{
  "experts_per_token": 1,
  "balance_loss": 0.00324,
  "tie_embeddings": false,
  "beta1": 0.95
}
Below are experts of layer 9 (counted from 0) of a mixture-of-experts language model. Rows are named router (the router's row for the expert), gate (a neuron's input weights, with its number), up (a neuron's input weights, with its number) and show model dimensions 0-255. Each number is 128 + 32 x the weight over its row's rms, rounded and kept within 0 to 255. Numbers have three digits each.
After each expert's rows: a language model's description of what the expert responds to; "comes after" lists some tokens at least twice as common just before its tokens as in all text. This comes from a sample of Wikipedia text that the model never trained on. Tokens count by the router's weight.

# expert 8
router:106143100149163149104162148091076109147117154103078161154096155103085113156164163131140079112089176155154153092149166146085084091146126153125106129143173113093162105103168173113159093093153150151088110162130086157156105166112114177097166157085144152151169089159129185064099155149179105159111163097175078098150136190129121093146077105107189102166059155094118118114176083157090081153138185114118079154151098145151105173155100188118085111144150147147106096094167153111152089108099169124099154132135097092168086074150161163116170107083098098168162176110092165141161121074134097110163099169176161133109086150163139156152169100102150166085079079172086099140091158107094115162105146105071094163155105116110104132173150172089097162112180184142149159178121162096125136110167149
gate0:106151143113146145099144080117121132149186146080133136137128131129157138094088080139094138151122183106163123136156137170138129154114177128095166083128155146164115149198057128156145108148180133075138162092114155155110141089143098136055186141078185196128118122125092140171120152149125165090171155094108081104133078121154139091122069140125152122106121043185169121122138128181096041174127102124136116117125169120136185059106169128143184091103170105125041143133113148142105167157121098082101208078091079095139076041145097134131138148151139139123124149142125119127161103142122165083150137094178183108086097130099102169165149176170137096149115126131186093101104168123096055135139096150095163140147098157119135094131151125067101116109110196141135104096096162105099090133140158
up0:122091100121149107193126109142158109106134071216138122151188183145130151153110092150224134107097073110141139119147109118170160148132123113071144125150138067144116179103130137108161163106156147175134064081123042164137087135142074154067121092132098106127094104079125092138144113159152140115093172164047113183137162141163124145112113090119114089157126156165076108160100130154185198152127159150154123093075124158114133150109132136153133069107080164116154078078124126086127092138115159123106094109082143117134093101202181185112077167125103120136141113141097168177140106182170152148108127100120120139140218110116091130081135088131148117101118140107085137157123147140156192146069192161176142131154117090125158157140162115160090128135088069101127081142169110099103138166110150
What it handles: The articles a, an, A and words like another, this, one, usually after as, is, with, of, in, often in Chinese-history text.
comes after: " as", " is", " with", " of", " in", " a"

# expert 14
router:069147097139141136109163168104082095148084157085085191134066140129067111158169138150090087078091151166161168137142159111105125084118167179123096137170165114112136122099150133128172101089164153180121110141158121161118090168111090129105153137086145141203167062151178127090097169160174081203079155103149114100163143126118109121154081134089182099121062142126083085097197111153083123149130178101084133171141108154141082160168105191088122083158150145163096097118142132106175108101097133126099175161129084093172097110164160182083134080078099111172136159142099151152153107113144092112134115140161143089117070143159167148109150071114155168106113095153086084158097140121084111157114146110104108174168103139089125147155175158121104146110174142157167143186092125085132109096176130
gate0:056142148148161130111124143096105130100145111114084133162133104139132165120137147157101135152125109104126156144102144190151176113155165079106123141165150170118107141181134116087228049145168173122138144167077118161094150133160088106109206127097113133140117146104110101128137151098161110077159173134138126095161130127138096126101102133073191140101148090130105182095109106140132099255090145095144059114129158118158131111124180134209126188178157165127137162126092165189133127130143046114142196144110087116140144050157112083129112165111125129153139130158093082113123114168113195154130138129124129142118109123148121126149134142217215116114121138163083163142152176102116071117130128099122113140155078104159106091157098163162134078128080120103108115137075145060099101107123133
up0:177148079111048157171082111096168131130125156109138175194145158129086111134110101122188148118139096150132055117153122149170103162151112131092152161177145120123157140119143123106127169060166136183105169098137115171206110114138176120095123110164118068074126085143083130084078155137073146151061112142187115084098133162178077160164167106180118072152143136149126086148132122185083196100134165117102103109107153163117163135102102125127098106045119078109103144070101130094138170137074150136108104127146124142120136158113183133170138170137144116119139139123103205136178146161180129139205178123115118124146193132151112129115108144114100020112119138066128116119138136142104111180140125167150133112137103144162124168191137139135122158129120086118134144113211148100092128155084117
What it handles: Space tokens and "the" ahead of numbers in sports results tables, such as Round of 16 and times, plus coordinate separators.
comes after: " |", " in", " of", " the", "|", ";"

# expert 21
router:092181140138165163112152139095127118168092185093065135132097118078107104137122137180159119085105166163170138093120147153122091115134139174124102156158208070106165118106178144122159083086165138150094107143144099131158123116121104136127141150115174180168137123161155123096086155160127092146128179104163096130143168161148101125173072114100184080149117157125115090092166096138111083203122146124147119190160095139125116164175110184104108084161173160176107055056139164167168083100082134110103154112179100090139093101128170133106157072095097105140149167133090178156163120107123085109155117135128135064099117170181190148148149095118125153083119113177097067172108159125109126168088142123093118127144075092124085147168173129111072147102162118176165189157091137084100085077135133
gate0:140137152044157171067146033083115144103114104162122152102091100113158186116126139115170108124129145091161147144111094166149149143116120141102120128108132099134048172102084079088155142095151152135118136150101132156129167126145119135176186106091111161147187174095074104143105133113120120071192128138149116142094143123168162115109098114125139071103121049084126154124123108113120084162078115105157142134200150115232152080111121134135169172087151113187111103144103168149107130099117055084071164076163094108126098084097137120121128139132077166150084099125110129131091077154098188189167146195147150122092127097162113101161124190152160100139122156123121157107090174153123109111082092119166126096154099122115104140138096127120128143163076147071192147090092127069154067130143140
up0:093060101158065155144172147143135185083155140137177121149143131139149121127102110158172139068145125125087050133135130189177129143158192111123080177122123096169115135132115088094090161092124109158141068131163121152160114106155116154099161137114113125128160118160085152073122093148118189059066069127215152107116091167162075105165135163124194091152135119151078107174152123187080147179090095173128131106114184122185146107097151133141061087146121139095126095086088177099176206145097132130124128094127121150127124094117231134129106118099139120164110136134094198151138121153151129172137133173116117143183127135114111145096096150162161106142100144079103137149164125111148139156130140083106146095138097146142120161128145075141135151161081047138073127152188116101112107108090149
What it handles: Field names in infobox lists that come before a colon, such as Mayor, Coach, Genus, Species, Died, Released, Allegiance.
comes after: "-", "\n\n", "|", " •", ")\n\n", " Years"

# expert 19
router:098144081162174146086153183071093088142090142088099153177104147092083106161155166139138113104094152177149150080156177171100103093115172159127122138138173097108166085093148182110166098093161173139075105149153121162146091152076081157093116144072149155166138095145142172117090152190162126171111149117141067098141140188142106102166104079085154125148116158097109093110152120136085105126137152096109111173159107175152096174159076191118121102179156132157091106101173133116177105108072153127109148149140092090167070111174148158072186102086095088185168178167101150150136097101185105097137095145149138094106083138173173159134158082122144152113106097162108082146129161109097138155086158099102092134176109120092094128159152186076093129101144140144156150144103142106154080073157135
gate0:134148161093174139136131080127166093117107112178136107121093111116157164167097102174139075129159183144168156134102171108081136078149145088137103160137102098115105124164100121160107126152176151137168121199097181178097117136145164089104177155085110133157127111153128080177121083159123081093188174080176155119134117118132117137122079132125110139054128093101135131138145111131094102169078122082088085101125171109140128113112187126142146118103143099112087126177133147167153149126104102140107185121112137114163120073095094146130179213142121111097129071137135105159133062192102151097133160137138109136146096124143097127191140098163212097140159110112135098105071178126079134110140102131059181130227101138123108171163125136050159101186112182105112153098146113079184100061160139
up0:134128136178143131159156139167194159112125157122164159184143134136106131101104174102138184101110114154113108069155123170183117155164094141114141144148091113145051129105178114043121143082116093141109101105168050120173114101125123145148143136106143132073172147065140208081153139131147129091104084112081155124114080160168083191143150129154160107179142123206133145155129153058182126142111126110162176114100145225119131098124135131186150116098060156095112166098140127125102198163119129087152080103101139145091201114160210129100100129122111183147157159134124174116151163124188108117188109151081127159159147134151097110085126129111112112137099163149133143137146121119107150129039117087164083123140147111133156148151161160126118168126210114104120089144156160113100129161112160
What it handles: Bare space tokens and table pipes right before a number or year, as in Total: 1,953, in 2026, - 7th Infantry.
comes after: " |", ":", " in", " /", " In", ";"

# expert 26
router:106167091143155188079148137097085092186092158094108162155092153120102080169156166174140100093099137128121178102146154137091083085140156149169116157155149103087166076117159149117150123121163178148069118179164115146146092165062118160127169152077172127158136086135155136076103134136146109163111166115133103094158141169177077114179106090096147124145102162059090114107172098173108091157147163088129080164173080147160085155182115165090111103159152149158106102116177150155166092121104156109112172171119112107149115130135161166089171096093104122135159150094101182153146117091146125092180084155164156086081102175152157159133202126112141131117065062167109098168124172108084120146087190105079092169127136111125080136142175162080114154096140156158139129137114168098154114097175151
gate0:096128161052145145101156081168109101146170132117054198129062089128191219142079182101126144102163159112127171153113114140185159145197132154097135120154115166125139159154067131104178137145108157064116171174135178158118118095132139086145090115068099159157131156127135111103098114096145120129199131129133129101156089091141129143108078155109113156142181070125149176089144125150094111113076163052154074097127086118155127094126137128113142185079145072089106118139082156162100142061120130061132156083079135127193146102083079180098147130127152113123130138094158126098170132148068158090177117156144105119122109138108127124131116132181163137088120139137169179095101150115167157131132101174139150081156105120157095092089059142141167138131092078127130138143078129137163092146148164
up0:153127102115121181130122161117158146183097130144165160157130164106110125157140070155165080102099101104141090136107117134190134148112117095150122135111168091138131144122153074097129127115125142188174133124138046154130117153140151106115109169178115136108133121056056141139137121180118072121086141122120126178086135119167152146123170120124165093164137155181069125145139118179185176191134105129116138126035161160141138152071138134189154094089114130116123166109120148098165115195142146147130081163136120124155131114122158114083089144099089130131120091183071138140091092179206129182164193110092128168185203147175074161115147101068126069134120137110092111120075104143115150181090120105117148119150126125122094169159122119115114072153139090050055161149124123140056116173108180
What it handles: Verbs such as was, is, were, been, and past-tense main verbs like came, broke, documented, began, became.
comes after: " was", " is", " were", " he", " to", " it"

# expert 13
router:079166089164135171118158146127070114164099161116082167164071127101104114150175184150114114097102164138185157095148130137097113091115133144138102133172172116105148112114189154096147120131161183170094137169189099159151099158079117138096153156086155140142124092157168167084077154113172120160099146083167115106141152176128113105159078106098177062146096164085113110103149095122078101145150193091112114176149089153138107181159122201095106108187169180173096091111160124103171081100106152135116141171145082106147101117151136130123158081091107104181166166148117171138154067111127108102144084152177149108071090152173173105126157111127168153106110107164106110136136149084099124182139156100105097179155102096125103157186141159100107160096179190136176171151097144103122074081157154
gate0:091142129135153173150194101169112111139156088115121127089072119064172176169085114147081172178140150081197124142143117097129130133103129128087118168170134105139130128154070077142114108135155164059106167125067136112074137109127101051103197115136121162140083109096145108149134108122105116097212149116104093100123122123108119060087092143145130087150107085090109143146111123131097058204125130162107115116153197140169108098119128137115153104092115043119076126134138123208159151161099126118126189055157146046144123111104112135104200162142129158061097120158097058171149086135092164100143115089122161100083109118142166145138194125168156099116136091164170160112143157138112127115133131132120097124193128149148063129170132152113117111095096162119146127126098128133144130154194118
up0:149123129126091118113059169075156153104092167158152125140133121172101112139130134137134155133111166120118131139205116104168089173157175110089160123126161114138063096102103101092180093170120141148154117150116130188147172108115174169164161119061111159107162128127090155171134092178104124092095152125125110183127071170179100164145177183121153152144157148172066137146147142148134163147071147161115125104100109145119164144120155147167114080099091144093071148112050163129120135112156155111153108148130116185127129114115158161150081066115097067176147106150079120113125135132130113171162165137091177182169182105141062164118079148190119107077117155074117107125092126085135178167124098109163197115118121094163112056124167119159134124170132039082106063129162155115124076133082147
What it handles: Digits and separators in demographic statistics, school grade ranges and track numbers, such as grades 7 through 12 or 0.0%.
comes after: " ", ".", " (", ";", " Division", " years"

# expert 0
router:081154076137171165097182147089081088163091153082065141158081161096101093161158167153120096117109164155149166088139148143100103091102160164123110137155185084077151117097137153145174093124147157144098104163153105149161096148088101160074146162106168150167170099150168165099074161170185101155122175086164095090138150162140113096155101093101159107153077146090104129101149104138095092159127157106113110167152083147166107166158086189120125111161162167175103120099163163133141078103096129141116187153126109103184072100162147162078155109088083081180148160121073151148175122096147096115123095161191158104104077144162161166138170093095158156102098091163096101174104167076103110139121147118091103143172096095102084150148159165110110139113164166140164165163091150087123100109173155
gate0:093167148120152153117167107139121149124140092176135193132108145142143202159156158109088105136123174109171119142114109157160142150087165109114096105146124142103073142120099145105135106172168157111109182166100161136128101126149145067117155126117099129159124185096130092120099161131138095126228201071050149118096132159141111144070047121094124096074122061122137180086110117134104122178118109108118119064150138087153179088119158133138107126152185106191100110192123105151115114091156095105095201092132167127143146114145122135117158129124097131068104134128148079143174097147115183171140131158156086138050132094144170166101128147179201099119151099136191183138150122096113100116143084158131143110149121155093057101155120113086131070085118170117114082151085162068186144124140099
up0:144110109134126152163120117099109149075040127114139156114153124092101119136124102148169172097198130111098040115127127153196113129161173101105136147141118099139113186136186117095127154124117147140127066132137064173166138038150160114147110138127138111102178104166135133085137115176186144118113068153157108148108128129167105141153157093122146162112140147183107100140116137146106156149105147140135158109115136186119089157138120129154133127075076139109133133073094085129145183166091149126133111119143140144068133145120130153161092162124098148140130117147096190130171141162097113160146175142139152147188112128157121186133100133083100110148051187102133085119100118176165162144076126126128170095122131162162092165100093080153087148199176092083106097122244161121134148162001153
What it handles: Last two digits of years after 19 or 20, such as 19'30', 20'09', and ranges like 1951–19'58'.
comes after: "20", "19", "18", "–", "/", "00"

# expert 12
router:082159091143177157091165170098082103154089155094088157152083159097100092154148169154108099108090159164158162089155142139093096090123164162153097148168173097090143102099161162118169109101163168151087114169161104152158105166078105158101139157088166147160163090160155177091087149161183101156113170110149098089141141172149106100161092103097177099150084154104098093095170094141087092160135177112097097171164092150170099157165097207101105097158157153175102092098164146117158091096089152133105173153118106090173091102163149155096154092088090098176151166132087162144161115104148097097138097153168161094091080154181159156135165089110157158096105089167102107153104165090097117153096159110088101154154100104095080153161173159105110142108169164143156158164099150091126089091160161
gate0:128181144102185138137175120147124095140162111112082121187121079064131155133144133183118076169114160136145139127111193155150139129174173134096119172148071162136115130159124147130138138095161135109135180103129130171122167165161094090118168141092104195106143120079097080133091130123145047120222160106154109100154095124141102129127133157139132118072120069083167140119122071156110119197110147092125098112153125193198173071077150148126159164141161114142161133130120119146127117115142086086105145112115065076154147119151080129090173107167165100084132097120113129178142052185157187123206110136161191108103120153147123144183132120136186075183096097159168084109089204119089114105129110110146181117134125108119131151120132137090105091091116189123117155124139118130125069104178143
up0:077057119153134124136165149089172200132110149150184169048115102139084115119120121166219136101132121158113099126108115097159149163144102157112123167096103086156092172154176090112124191137135132180091102153119114198165149147142225152092146112100124136165135156104108135136126066161137066170090112148161150154141138157156156185133180144142131108114174119143111133148117102124189109181085072151131179132140090115138108124117183143162142113086109132116134068106114181126140051112143165144078166114131163107147106133173122174111109136125077151162106140155109102102200125073099104144161149141126148131108206097127095080137116107082108135133114141097140155152138140137153147126106092071176096111115079132114085152137138112125182144203100068124153157158191150125053122121065117
What it handles: Pipes, semicolons, spaces and numbers inside tables of votes, tracks and results, e.g. | between cells, final digits like 47,02-9.
comes after: " |", " ", "0", ")", "%", "1"